{"n_layer": 14, "balance_loss": 0.00154, "lr_router": 0.00037, "norm": "rmsnorm"}
Below are experts of layer 9 (counted from 0) of a mixture-of-experts language model. Rows are named router (the router's row for the expert), gate (a neuron's input weights, with its number), up (a neuron's input weights, with its number), down (a neuron's output weights, with its number) and show model dimensions 32-63. Each number is 50 + 10 x the weight over its row's rms, rounded and kept within 0 to 99.
After each expert's rows: "comes before" lists some tokens at least twice as common just after its tokens as in all text; "gets" lists some tokens that make up at least twice as much of what it gets as of all text. This comes from a sample of Wikipedia text that the model never trained on. Tokens count by the router's weight.

# expert 96
router:52 71 39 42 70 52 42 43 45 60 40 49 66 44 49 63 48 43 51 41 41 55 33 65 37 45 37 59 49 71 67 42
gate0:40 64 63 38 66 36 62 47 55 48 45 44 53 37 59 64 60 59 41 53 59 59 30 55 51 48 43 33 48 46 50 48
up0:44 43 50 42 49 62 46 37 57 55 50 36 51 38 61 58 55 66 59 53 60 40 50 40 41 44 53 55 41 46 45 42
down0:37 55 45 45 62 63 53 45 60 40 37 46 51 54 46 43 51 47 47 46 65 49 51 68 39 71 53 53 67 43 38 52
gate1:74 54 58 43 46 56 47 50 46 44 47 58 51 35 57 67 49 47 37 51 41 55 40 56 52 51 49 48 54 44 59 51
up1:53 55 40 51 53 42 52 46 50 43 58 73 45 54 55 51 50 53 37 48 40 46 47 46 58 30 40 40 71 39 58 59
down1:46 43 66 53 47 43 54 49 55 43 58 62 73 54 48 60 48 37 41 57 18 57 48 33 55 57 33 41 40 63 55 55
gate2:36 55 51 57 54 45 47 29 43 67 46 64 49 44 45 37 56 34 39 44 28 58 32 54 43 55 58 57 27 57 37 61
up2:61 44 45 60 43 43 53 52 63 36 51 55 50 61 53 33 49 57 64 58 52 51 65 56 57 40 71 65 51 49 55 29
down2:46 61 54 51 35 53 36 49 60 75 32 47 52 48 48 55 38 45 33 48 47 39 58 44 41 38 61 52 47 67 62 44
gate3:69 52 69 48 49 55 53 47 52 57 59 45 59 77 52 44 45 69 31 55 44 46 42 54 38 63 39 46 64 54 74 49
up3:43 53 55 55 58 45 47 55 67 50 37 56 46 58 31 68 36 50 61 35 50 34 58 52 49 34 75 51 67 46 58 52
down3:58 48 56 62 58 49 42 28 53 58 57 55 68 42 70 39 77 46 51 53 41 37 49 49 44 73 66 53 60 52 30 42
comes before: " ", " |", "0", "1", " |\n", "2"
gets: " ", " |", " St", ";", " |\n", "0"

# expert 121
router:31 77 62 36 41 47 50 65 41 56 55 53 56 67 57 55 61 45 47 56 50 54 38 46 54 51 33 68 53 58 47 57
gate0:59 40 38 59 52 27 27 48 48 50 43 43 58 45 70 44 59 48 71 64 53 42 45 43 56 43 52 66 51 49 50 53
up0:34 63 60 43 28 53 56 62 52 55 53 62 61 57 49 52 51 45 47 44 57 45 56 49 47 58 54 51 63 49 35 61
down0:32 63 51 31 60 61 58 59 61 62 44 53 48 48 58 42 45 54 45 52 59 55 45 59 52 44 49 57 52 61 61 60
gate1:45 46 41 52 55 53 47 47 53 34 39 53 72 48 54 65 46 61 53 28 66 53 58 48 37 26 49 46 48 49 38 56
up1:62 66 49 46 48 34 63 69 51 60 66 54 52 51 69 42 63 41 49 59 44 41 44 43 57 43 40 55 38 56 56 37
down1:50 48 51 71 53 48 36 45 61 51 63 44 49 38 37 66 56 54 44 59 28 38 60 61 64 65 43 41 55 53 62 32
gate2:44 52 64 56 62 54 28 57 25 56 41 48 54 48 62 57 61 61 80 47 41 53 43 46 44 55 39 55 39 47 36 62
up2:45 56 65 42 54 35 52 48 29 53 29 47 57 63 26 40 40 38 60 40 49 56 54 48 45 62 65 46 22 48 20 59
down2:58 61 42 50 43 59 51 31 49 60 42 41 39 39 42 52 66 50 40 44 52 57 56 53 58 59 52 29 43 53 57 27
gate3:65 43 48 49 50 53 54 44 68 37 55 62 44 47 44 29 38 53 52 45 52 45 30 55 48 58 53 39 39 52 53 54
up3:58 33 63 41 52 51 41 52 77 28 44 54 40 54 47 33 37 55 58 52 40 44 57 56 51 52 40 54 60 38 57 50
down3:45 57 56 49 45 54 52 40 57 47 53 39 49 47 60 55 51 53 52 49 60 47 56 41 61 42 55 50 63 46 45 54
comes before: " The", " and", " the", " In", " he", " which"
gets: ",", ".", "),", "\",", ".\n", " but"

# expert 108
router:63 44 56 50 56 61 66 51 50 54 63 60 44 60 28 41 47 45 44 54 52 43 55 59 59 61 51 51 42 61 59 39
gate0:49 62 47 49 48 57 52 52 53 53 40 27 52 46 43 55 31 43 39 52 37 56 24 41 60 55 55 55 66 69 63 51
up0:35 43 53 58 58 59 44 44 47 38 64 55 56 77 52 47 62 72 37 53 36 51 54 55 44 39 42 66 43 51 70 44
down0:56 55 49 43 59 48 36 70 32 46 47 37 61 54 53 61 55 51 37 56 58 27 48 44 52 43 28 60 41 54 50 53
gate1:52 42 53 51 44 50 49 53 66 48 37 42 61 50 29 50 54 64 40 64 49 43 54 53 41 55 43 46 38 64 47 45
up1:50 40 64 63 55 53 57 68 56 46 58 39 36 43 73 60 47 51 48 48 37 54 43 38 61 44 46 56 49 33 45 59
down1:46 30 41 47 28 64 42 75 44 52 46 43 60 38 64 45 53 54 54 45 54 47 54 46 39 53 53 61 63 35 52 44
gate2:59 39 51 49 41 47 42 47 44 51 57 36 48 70 49 48 37 47 48 49 49 70 35 35 47 42 55 51 42 50 48 36
up2:32 64 61 61 55 51 50 64 62 45 36 49 68 43 52 39 60 57 73 57 51 40 37 51 53 56 56 53 67 45 47 64
down2:31 66 45 38 47 58 55 42 58 57 64 42 47 43 48 59 54 54 41 54 57 73 44 43 52 45 49 46 37 53 55 22
gate3:49 57 42 40 61 44 54 57 58 52 53 49 53 33 44 51 61 63 48 55 54 65 35 61 52 49 53 51 49 27 66 38
up3:35 53 48 51 58 34 41 58 48 42 52 52 41 59 51 34 38 33 53 42 52 54 58 69 50 39 62 50 30 46 42 68
down3:34 37 58 52 51 36 52 63 65 50 45 44 52 51 67 43 33 59 58 55 47 60 48 43 33 51 40 37 54 41 44 68
comes before: " |", " (", ")", "–", "jan", "°N"
gets: "y", "ers", "s", "ing", ")", "i"

# expert 116
router:43 54 39 53 58 78 48 34 49 65 38 57 54 52 29 60 38 39 39 46 40 55 43 42 38 54 44 62 41 60 50 49
gate0:42 40 72 66 39 65 56 58 60 41 61 48 49 68 46 48 49 22 51 50 53 56 59 40 48 44 41 54 74 57 66 57
up0:53 53 37 46 54 44 47 44 47 37 54 45 42 49 64 41 62 67 47 59 66 46 38 54 56 59 51 46 39 40 51 41
down0:62 46 44 44 40 47 38 50 36 80 63 73 64 62 52 52 45 52 49 35 46 49 53 61 50 58 49 42 64 71 50 58
gate1:35 40 59 49 66 62 58 35 47 37 44 49 62 28 68 63 38 53 48 68 55 51 37 52 49 40 46 72 47 53 39 55
up1:51 49 46 46 44 46 66 55 46 75 58 65 55 44 59 31 49 62 61 42 37 55 40 51 51 44 38 46 59 35 35 50
down1:54 38 54 62 66 52 55 53 65 67 59 44 35 35 67 64 42 40 52 57 56 38 44 44 49 40 48 40 67 59 33 52
gate2:52 58 49 37 60 55 45 58 77 56 50 77 54 59 42 70 55 54 40 51 54 52 41 57 51 55 41 63 42 46 48 57
up2:35 47 59 49 41 55 61 70 55 56 47 54 49 46 32 35 58 49 66 60 48 46 61 57 51 53 52 19 50 36 45 66
down2:43 46 45 46 47 43 50 42 43 49 41 68 51 53 57 56 58 47 46 59 53 34 52 49 51 59 45 62 36 54 47 67
gate3:63 44 43 48 54 59 31 43 66 50 27 39 55 58 36 63 35 56 44 59 48 25 68 55 35 51 56 74 38 47 63 50
up3:48 49 56 55 62 35 64 50 45 52 59 47 39 46 55 39 66 45 65 49 51 57 43 47 70 45 44 23 50 44 57 59
down3:40 44 54 39 62 55 47 57 48 54 51 46 44 40 57 38 55 57 64 40 52 47 75 45 37 37 44 41 50 63 62 42
comes before: "0", "5", "4", "6", "8", "9"
gets: "201", "200", "202", "199", "198", "197"

# expert 31
router:54 69 55 44 49 47 49 47 46 54 41 48 52 76 53 58 47 50 47 42 45 52 38 62 47 58 36 65 47 54 58 35
gate0:37 49 66 50 53 40 50 43 51 67 50 50 53 40 44 47 54 56 58 46 40 31 56 58 40 67 46 34 58 43 47 48
up0:60 57 62 48 58 43 55 45 53 76 54 60 46 48 44 52 54 45 56 45 40 36 59 49 51 67 47 37 47 42 54 46
down0:45 49 44 49 31 52 51 39 68 54 41 60 52 50 46 46 47 61 59 72 57 48 53 56 51 70 52 61 43 33 70 47
gate1:70 57 43 29 52 43 73 52 48 52 49 45 75 48 47 56 40 67 58 46 51 47 61 59 50 60 30 51 39 49 36 35
up1:52 32 45 61 53 59 49 52 51 57 43 53 40 43 53 43 66 59 41 57 52 55 57 33 50 48 56 50 64 57 56 52
down1:53 31 47 57 59 37 42 48 74 50 55 47 34 35 59 66 47 56 40 64 55 50 55 47 51 46 43 41 49 44 53 56
gate2:40 49 62 51 32 60 42 47 57 42 44 51 54 54 33 53 56 48 47 54 46 49 34 74 50 57 50 49 50 58 78 49
up2:74 42 63 30 55 53 46 51 45 37 53 38 55 63 64 41 48 36 52 48 40 40 55 46 55 38 61 51 54 46 48 47
down2:64 37 43 44 51 44 43 57 42 39 38 46 71 57 81 48 50 56 49 52 58 52 68 45 44 41 39 68 53 45 37 56
gate3:30 32 60 46 82 55 47 49 62 43 45 67 52 50 62 63 44 58 53 51 64 53 07 52 46 53 54 57 51 62 55 24
up3:40 46 63 58 53 51 52 50 59 51 51 58 31 31 46 46 40 60 67 57 40 37 49 56 57 45 47 47 60 47 55 57
down3:49 52 27 35 48 40 59 51 49 54 46 51 32 64 45 59 49 38 70 62 55 41 54 50 51 58 52 35 59 43 51 38
comes before: " |", "–", ".", "th", ",", "0"
gets: "1", "7", "3", "2", "4", "9"

# expert 42
router:48 44 35 46 57 47 49 39 41 67 36 48 48 33 30 58 55 60 41 54 46 41 50 45 46 49 51 54 44 73 58 61
gate0:65 57 55 48 58 40 44 68 22 43 45 60 74 56 54 41 60 36 39 55 62 48 43 56 57 58 38 64 46 43 47 66
up0:59 61 55 42 45 51 60 44 51 54 49 55 67 54 53 46 63 49 56 52 40 39 40 33 56 57 35 70 46 60 49 57
down0:41 60 56 44 54 45 51 58 64 71 39 75 43 53 59 58 55 52 61 54 60 45 24 56 53 46 32 58 50 62 60 30
gate1:44 42 51 58 58 51 47 27 50 47 46 58 62 37 57 49 47 71 39 67 74 48 45 53 56 41 48 45 41 42 49 50
up1:31 38 60 59 31 53 34 43 50 46 38 58 55 51 55 41 40 55 57 52 36 40 38 39 67 42 60 51 44 37 52 41
down1:53 38 46 58 54 44 27 65 40 51 35 39 46 58 47 58 50 35 55 63 56 30 63 55 53 60 64 48 52 39 40 48
gate2:49 37 43 50 48 52 47 42 45 64 41 50 58 38 53 75 61 49 64 54 65 35 48 65 69 47 44 44 28 95 59 52
up2:39 58 51 41 62 51 55 55 51 44 52 51 44 71 54 42 30 61 24 55 48 60 61 59 31 49 43 54 67 24 50 48
down2:49 53 49 50 34 51 52 47 48 54 47 65 45 47 57 60 43 62 45 28 36 67 56 52 55 63 57 62 43 56 57 50
gate3:43 58 43 52 66 49 38 40 55 58 46 44 53 42 68 49 41 54 51 52 48 49 58 55 58 57 64 40 52 45 57 58
up3:62 61 48 65 60 54 53 41 65 66 40 43 55 51 57 60 49 44 55 40 58 45 51 42 58 61 44 40 63 59 38 51
down3:34 46 39 49 47 58 58 45 46 52 62 47 49 38 54 50 44 46 56 40 41 40 55 52 48 55 45 58 55 47 50 37
comes before: ":", "-", "\n", " /", "=", " by"
gets: "\n", ":", "-", " (", "\n\n", " Born"

# expert 97
router:49 65 42 48 59 50 35 49 49 47 37 47 67 58 52 60 55 60 42 47 59 51 32 51 46 52 29 67 32 54 42 33
gate0:63 35 57 48 29 64 48 46 91 41 36 41 66 54 42 46 50 55 38 34 54 61 58 60 49 52 48 53 47 63 44 44
up0:50 53 64 50 44 39 42 64 23 34 63 57 35 62 57 42 52 56 47 52 53 50 44 34 58 51 63 46 41 53 64 48
down0:44 48 56 47 37 63 53 74 58 51 77 52 38 51 42 46 64 48 39 39 53 49 78 73 50 59 65 47 59 56 43 55
gate1:51 58 37 42 48 64 38 40 43 42 47 39 38 45 49 60 48 60 40 41 55 61 63 49 55 51 59 44 45 58 48 48
up1:47 56 42 61 50 44 48 70 52 57 49 54 48 31 65 54 46 40 51 57 33 42 48 48 38 52 57 43 61 36 57 47
down1:56 71 65 48 45 57 48 57 41 47 42 32 49 52 51 40 52 51 59 47 61 40 41 75 55 44 54 62 53 47 54 49
gate2:47 67 43 47 59 46 36 58 49 46 48 41 60 33 58 68 59 54 48 64 64 70 43 49 45 58 29 57 42 36 61 35
up2:47 56 63 43 47 49 30 41 42 45 49 48 54 48 48 56 43 64 23 40 55 57 53 45 35 52 40 54 28 49 53 45
down2:50 36 29 33 39 36 52 56 42 28 51 53 38 63 42 45 45 63 47 64 47 53 31 52 67 50 47 42 37 46 40 52
gate3:46 48 56 47 52 62 45 46 51 32 37 45 53 47 66 46 56 52 48 49 40 60 47 55 64 51 51 41 35 56 42 48
up3:57 61 58 63 28 32 50 60 45 71 62 63 53 38 43 50 50 61 58 48 42 55 68 44 48 33 48 45 58 48 68 56
down3:64 58 50 59 59 60 26 50 62 56 58 46 64 48 70 47 56 56 40 40 41 76 52 45 66 53 59 64 61 46 66 45
comes before: ",", "201", " ", "202", "5", "6"
gets: " ", "201", "202", "200", "199", "198"

# expert 69
router:42 49 54 38 74 61 49 36 44 52 34 46 47 52 64 55 60 60 53 58 41 61 22 57 50 62 43 44 38 52 58 43
gate0:52 59 50 65 39 50 42 38 45 55 40 55 55 41 49 54 58 56 62 63 59 51 30 36 50 43 45 55 57 45 39 62
up0:36 63 59 47 38 38 51 44 40 59 48 51 45 57 50 38 55 34 45 44 44 27 35 51 38 53 42 51 22 61 33 54
down0:38 66 67 36 57 45 59 68 35 53 46 53 43 44 61 60 47 35 41 61 55 41 49 53 40 51 38 57 46 46 47 64
gate1:62 46 49 62 39 44 59 59 53 36 42 53 44 62 41 45 47 66 53 39 33 51 40 53 55 61 64 56 57 45 51 57
up1:27 60 46 53 54 49 45 47 39 64 70 48 43 39 62 54 57 28 59 52 59 55 61 51 60 27 39 49 60 58 61 30
down1:57 50 31 75 51 58 48 48 57 46 81 65 75 53 48 61 44 64 58 39 36 46 46 75 38 44 45 42 63 52 42 55
gate2:65 33 46 56 37 53 52 42 50 31 43 53 49 38 40 57 56 45 43 40 55 36 40 57 52 50 48 63 50 44 50 48
up2:40 53 59 45 54 58 54 51 45 73 72 57 48 76 48 48 47 65 51 47 53 47 72 50 51 46 46 43 31 64 29 45
down2:56 62 63 61 56 48 45 44 46 61 46 47 48 35 51 35 42 59 51 23 63 52 61 57 51 48 61 59 64 58 56 35
gate3:49 37 61 49 64 59 37 38 61 37 53 55 43 43 62 70 54 57 50 54 53 53 41 69 61 57 48 58 35 52 55 48
up3:52 59 39 54 46 44 67 74 62 67 60 49 66 45 41 54 67 50 49 48 38 47 44 56 53 46 40 45 64 41 57 48
down3:46 50 62 40 53 68 52 66 42 59 51 50 46 57 59 47 28 54 40 50 54 56 70 40 49 38 52 32 45 68 59 51
comes before: " The", " He", " In", " It", " This", " She"
gets: ".", ".\n", ").", ".\n\n", "\".", ".\""

# expert 18
router:59 40 66 44 55 58 50 35 52 61 53 59 60 57 56 35 35 44 48 26 40 64 44 58 65 46 49 50 40 47 35 37
gate0:61 47 52 55 60 66 43 23 60 58 60 50 40 68 75 30 49 62 44 53 32 60 41 74 56 47 67 48 43 55 54 46
up0:58 45 54 49 53 56 50 24 55 42 52 63 32 64 83 49 36 65 44 58 47 45 54 79 64 55 58 50 53 54 56 49
down0:58 52 45 53 62 51 73 48 46 52 34 58 46 43 49 27 43 64 49 38 42 46 33 49 63 35 63 63 49 44 45 42
gate1:64 67 46 55 45 45 47 35 39 42 54 33 51 50 56 36 41 38 46 34 49 61 55 55 53 41 51 50 54 47 49 43
up1:56 50 50 57 56 44 46 61 45 46 63 45 49 43 49 33 53 38 56 23 46 60 54 42 56 51 59 49 64 34 51 45
down1:47 37 43 49 32 44 62 59 56 42 65 70 70 51 59 44 49 51 59 60 50 56 51 31 49 44 54 50 45 54 50 36
gate2:55 46 46 48 57 43 52 47 56 54 55 21 46 44 45 32 50 66 41 45 43 57 51 72 58 45 60 39 42 32 59 43
up2:35 52 45 69 56 51 70 55 49 34 40 33 32 55 58 54 47 44 22 48 55 72 59 45 55 48 48 57 66 33 59 28
down2:44 55 44 52 77 55 56 52 59 43 53 41 45 47 42 52 42 79 43 38 47 55 39 53 42 46 51 65 60 51 57 54
gate3:48 47 50 55 54 53 61 59 46 74 54 64 54 53 36 77 47 72 54 60 46 51 73 50 57 51 37 47 63 46 52 47
up3:59 47 36 43 31 37 45 63 44 40 48 44 63 38 54 61 50 29 33 34 50 44 34 44 42 54 56 48 52 52 43 56
down3:53 51 48 56 25 66 36 56 58 40 60 56 53 46 44 56 38 62 57 55 44 46 40 60 70 58 57 41 56 36 51 48
comes before: " ", " -", " |\n", "|", ";", "',"
gets: " ", " |", ";", " |\n", ")", "\n"

# expert 89
router:53 62 38 59 47 53 44 39 49 53 42 57 67 48 42 49 50 62 51 37 43 64 41 37 49 49 63 56 49 59 42 48
gate0:42 46 70 62 59 74 40 60 59 64 59 56 53 43 45 58 24 50 44 47 64 41 60 54 64 37 49 58 74 65 66 49
up0:66 64 54 57 42 34 48 24 47 43 50 42 61 27 42 51 67 41 53 48 42 59 50 40 39 62 66 53 44 45 50 53
down0:61 57 40 46 56 50 56 42 51 46 75 45 64 49 56 38 66 63 59 73 56 68 66 37 48 44 60 40 40 53 65 37
gate1:59 57 47 35 32 51 42 47 56 50 44 45 51 26 51 47 72 28 49 57 60 38 43 46 50 51 30 68 47 74 46 42
up1:63 58 42 64 56 55 38 62 40 51 42 42 52 34 45 37 42 61 47 63 66 56 55 42 36 57 37 52 68 45 52 60
down1:36 42 33 70 65 50 54 44 48 63 50 50 37 32 62 58 74 58 50 41 55 47 55 56 56 42 33 61 45 49 42 43
gate2:56 43 53 47 64 51 52 55 54 42 60 50 58 32 47 53 57 39 61 27 54 46 49 42 60 39 58 50 44 45 38 59
up2:55 59 47 59 42 57 58 69 51 51 39 53 50 67 67 46 63 56 37 69 45 51 61 40 43 51 59 45 44 42 44 65
down2:32 59 58 59 60 48 45 57 45 67 57 37 56 52 48 44 45 45 41 58 41 51 40 60 44 62 42 56 50 42 43 48
gate3:53 56 44 59 71 57 56 40 68 53 37 45 42 50 55 56 43 68 49 50 39 54 54 38 54 63 61 48 58 50 55 48
up3:53 52 53 59 44 58 57 33 57 52 37 31 41 51 42 46 36 59 67 53 45 39 40 42 38 47 82 40 40 42 62 46
down3:48 46 57 55 61 65 50 38 53 58 52 30 47 60 45 46 54 44 53 57 69 31 64 36 28 51 62 53 53 45 66 46
comes before: " |", ".", " |\n", "%", "1", "–"
gets: " ", "1", "4", "3", "5", "2"

# expert 28
router:60 38 59 40 59 46 53 26 41 47 63 39 39 60 41 59 61 62 36 48 49 50 50 55 62 52 42 54 43 50 59 30
gate0:65 49 48 38 45 76 64 46 48 46 53 56 47 43 64 52 35 56 36 45 39 51 46 58 61 46 59 53 48 43 41 54
up0:63 44 58 34 47 64 49 44 63 56 62 28 47 45 51 44 42 49 44 47 37 59 50 59 48 48 63 47 55 54 40 59
down0:47 45 74 54 51 51 41 47 59 60 49 45 35 48 34 49 51 61 41 86 61 61 60 36 53 46 56 55 44 50 44 36
gate1:62 32 57 60 47 22 50 38 34 68 50 57 61 38 50 75 55 50 69 51 50 40 46 63 45 45 43 53 50 63 51 58
up1:48 66 64 46 49 46 52 39 56 52 47 53 63 67 41 47 42 26 48 71 47 49 48 49 61 45 57 53 39 52 52 64
down1:67 52 41 59 58 60 43 37 38 59 46 64 56 53 48 55 56 61 55 63 53 46 57 48 56 44 61 55 52 63 39 62
gate2:47 43 60 73 53 41 48 26 50 54 81 56 55 45 46 43 50 55 39 46 62 61 51 38 42 40 44 35 51 49 51 57
up2:43 50 55 56 62 53 55 33 45 61 81 60 58 47 34 33 57 62 37 52 62 73 59 49 44 53 46 32 64 32 49 36
down2:73 59 25 44 40 58 53 48 54 63 70 52 57 45 36 45 35 41 53 54 57 36 36 45 39 54 55 51 53 36 52 37
gate3:57 47 45 43 54 45 56 33 34 53 43 51 45 37 31 39 34 44 50 17 53 44 53 64 36 45 43 45 51 48 66 66
up3:72 44 52 63 32 39 61 53 62 52 49 55 53 45 52 54 50 45 46 44 49 56 51 51 47 55 63 53 37 43 48 46
down3:37 44 43 55 60 35 39 35 56 49 41 56 61 56 46 53 77 54 66 56 54 48 51 68 54 72 46 43 50 52 49 47
comes before: "==", "===", "The", "In", "|", "-"
gets: ".\n\n", "-", "==", "|", "===", "="

# expert 66
router:42 55 55 30 40 41 62 43 47 69 54 41 51 38 42 43 59 63 42 56 61 54 50 55 44 61 44 60 34 61 57 36
gate0:42 33 44 43 58 65 46 49 53 64 40 60 53 37 59 63 37 70 45 30 43 49 34 58 45 53 56 36 53 44 32 49
up0:37 30 45 48 57 49 45 43 38 39 49 33 68 45 60 45 51 43 60 70 47 50 53 30 60 26 31 47 58 40 54 50
down0:50 55 56 63 54 37 41 46 44 51 36 55 52 45 61 47 53 37 54 54 66 46 56 50 54 50 60 48 65 61 48 45
gate1:54 42 61 32 57 42 56 38 52 60 55 31 43 37 63 48 45 44 59 41 52 57 59 61 63 41 48 71 44 48 45 41
up1:48 45 59 54 48 41 57 47 49 34 47 49 39 59 46 53 41 45 42 56 50 51 40 41 49 75 57 47 39 44 17 40
down1:54 38 53 51 35 57 51 36 44 44 41 57 59 47 51 40 51 43 43 52 40 60 65 51 47 54 34 41 59 50 45 44
gate2:29 52 59 49 47 54 48 53 40 46 48 46 58 65 49 47 48 49 62 46 35 50 32 32 69 40 45 64 31 70 48 47
up2:27 61 32 49 59 54 37 49 47 41 43 59 51 39 59 64 54 59 50 57 57 54 58 58 38 44 53 50 60 47 67 43
down2:54 44 44 53 52 35 42 59 44 51 64 50 64 59 41 64 60 55 41 41 51 46 54 27 51 62 45 60 58 37 56 35
gate3:42 52 42 37 55 56 43 51 50 53 67 45 55 58 57 55 54 55 53 49 55 50 47 49 60 48 51 44 53 52 55 44
up3:45 36 53 40 52 45 42 61 63 65 57 55 42 57 49 65 44 67 63 36 63 27 27 46 39 43 32 58 52 49 49 43
down3:35 54 58 56 51 64 55 61 57 24 59 42 52 51 45 54 44 38 42 56 59 45 48 53 46 55 41 50 57 35 54 58
comes before: "==", "===", "The", "In", "==\n", "="
gets: ".\n\n", "==", "\n\n", "==\n", "===", " |\n\n"

# expert 57
router:49 70 41 37 55 59 38 64 39 46 61 50 38 65 49 52 46 46 47 28 48 39 48 60 54 53 35 47 35 60 44 41
gate0:58 56 60 39 53 63 33 43 42 56 41 43 55 46 59 43 55 47 40 34 60 52 40 51 64 58 34 38 66 47 60 23
up0:65 47 59 49 53 65 56 53 58 50 45 49 50 50 59 59 48 66 53 51 40 46 54 56 51 70 44 26 46 52 36 46
down0:56 55 49 47 62 55 46 57 53 38 49 57 43 52 48 51 34 51 47 50 42 54 33 47 58 57 51 50 37 54 47 41
gate1:67 46 36 38 42 63 39 39 53 51 62 49 51 70 59 41 63 45 54 50 53 38 38 56 62 53 53 54 34 51 41 57
up1:58 43 40 33 41 46 30 46 57 45 46 48 53 52 52 50 53 64 54 47 62 63 61 52 72 49 50 38 50 50 46 54
down1:52 29 55 50 41 45 57 41 55 53 47 49 39 41 54 52 69 53 48 24 56 36 51 51 53 52 47 59 51 42 37 42
gate2:43 54 44 52 40 41 46 53 53 49 49 50 60 51 47 45 49 52 52 58 62 37 35 47 52 47 34 43 57 40 36 58
up2:60 34 45 41 57 64 59 57 55 43 59 65 45 45 54 46 55 45 41 59 53 44 89 52 35 38 53 43 49 65 60 30
down2:66 54 49 50 47 51 59 50 39 54 64 44 52 44 54 33 51 49 53 50 34 30 62 58 45 55 59 47 43 48 78 48
gate3:53 50 45 40 52 64 58 51 36 54 31 25 42 55 67 50 50 43 35 40 39 47 49 71 32 65 57 66 45 52 52 56
up3:59 48 47 42 49 40 54 52 38 61 48 49 29 65 59 57 51 30 51 47 43 43 43 58 42 61 56 49 54 69 38 55
down3:46 42 44 33 31 54 74 50 54 55 43 59 41 69 51 58 55 35 52 60 52 66 40 38 38 46 36 50 47 57 47 57
comes before: " of", " to", ",", " and", " that", " for"
gets: "ing", "ent", "ant", "ation", "it", "ed"

# expert 126
router:61 37 49 54 65 50 64 37 61 45 56 58 54 59 47 48 52 60 42 44 53 47 43 47 64 36 49 48 50 64 75 49
gate0:51 48 53 43 66 57 51 57 49 38 62 31 49 60 74 44 49 37 44 53 47 52 53 50 48 37 52 41 63 65 49 46
up0:39 49 65 50 53 44 54 46 52 41 36 60 78 31 17 58 47 51 47 55 57 51 48 54 35 53 63 44 33 40 55 46
down0:61 49 49 46 63 48 52 31 48 45 37 76 70 52 55 56 46 66 43 50 45 41 47 59 55 39 44 54 47 46 43 44
gate1:60 53 54 55 60 52 34 46 55 51 72 66 59 46 34 53 50 40 72 58 57 40 50 49 52 36 39 53 72 49 58 51
up1:56 47 37 44 59 44 36 54 50 44 26 56 40 50 44 36 46 41 24 56 49 58 54 56 44 62 61 46 37 72 50 48
down1:51 47 49 59 47 62 52 51 51 59 60 63 60 53 39 49 55 64 29 48 39 37 42 49 63 40 68 58 42 63 54 37
gate2:48 37 40 66 55 48 44 62 54 41 49 55 29 60 63 47 69 50 54 54 51 31 36 34 53 34 47 41 47 43 60 52
up2:55 64 46 55 42 57 57 52 41 77 34 69 57 28 70 49 59 44 33 40 38 47 38 57 34 52 53 37 48 47 46 50
down2:39 72 51 60 51 55 58 56 59 54 42 59 33 55 52 51 44 51 43 45 47 37 44 52 47 50 47 52 62 49 68 48
gate3:57 48 57 42 59 47 69 36 62 45 55 57 47 49 40 35 33 52 63 38 47 57 43 54 58 46 52 29 59 60 56 46
up3:46 42 40 43 53 73 46 55 37 53 51 38 64 41 59 53 55 44 60 55 49 58 55 52 49 59 42 59 39 49 52 50
down3:44 74 56 63 52 69 48 55 57 45 47 42 51 72 39 38 55 45 46 61 47 50 56 59 46 70 76 43 47 45 38 57
comes before: " |", "1", "0", "2", "3", " |\n"
gets: " ", "–", "1", "0", "th", "10"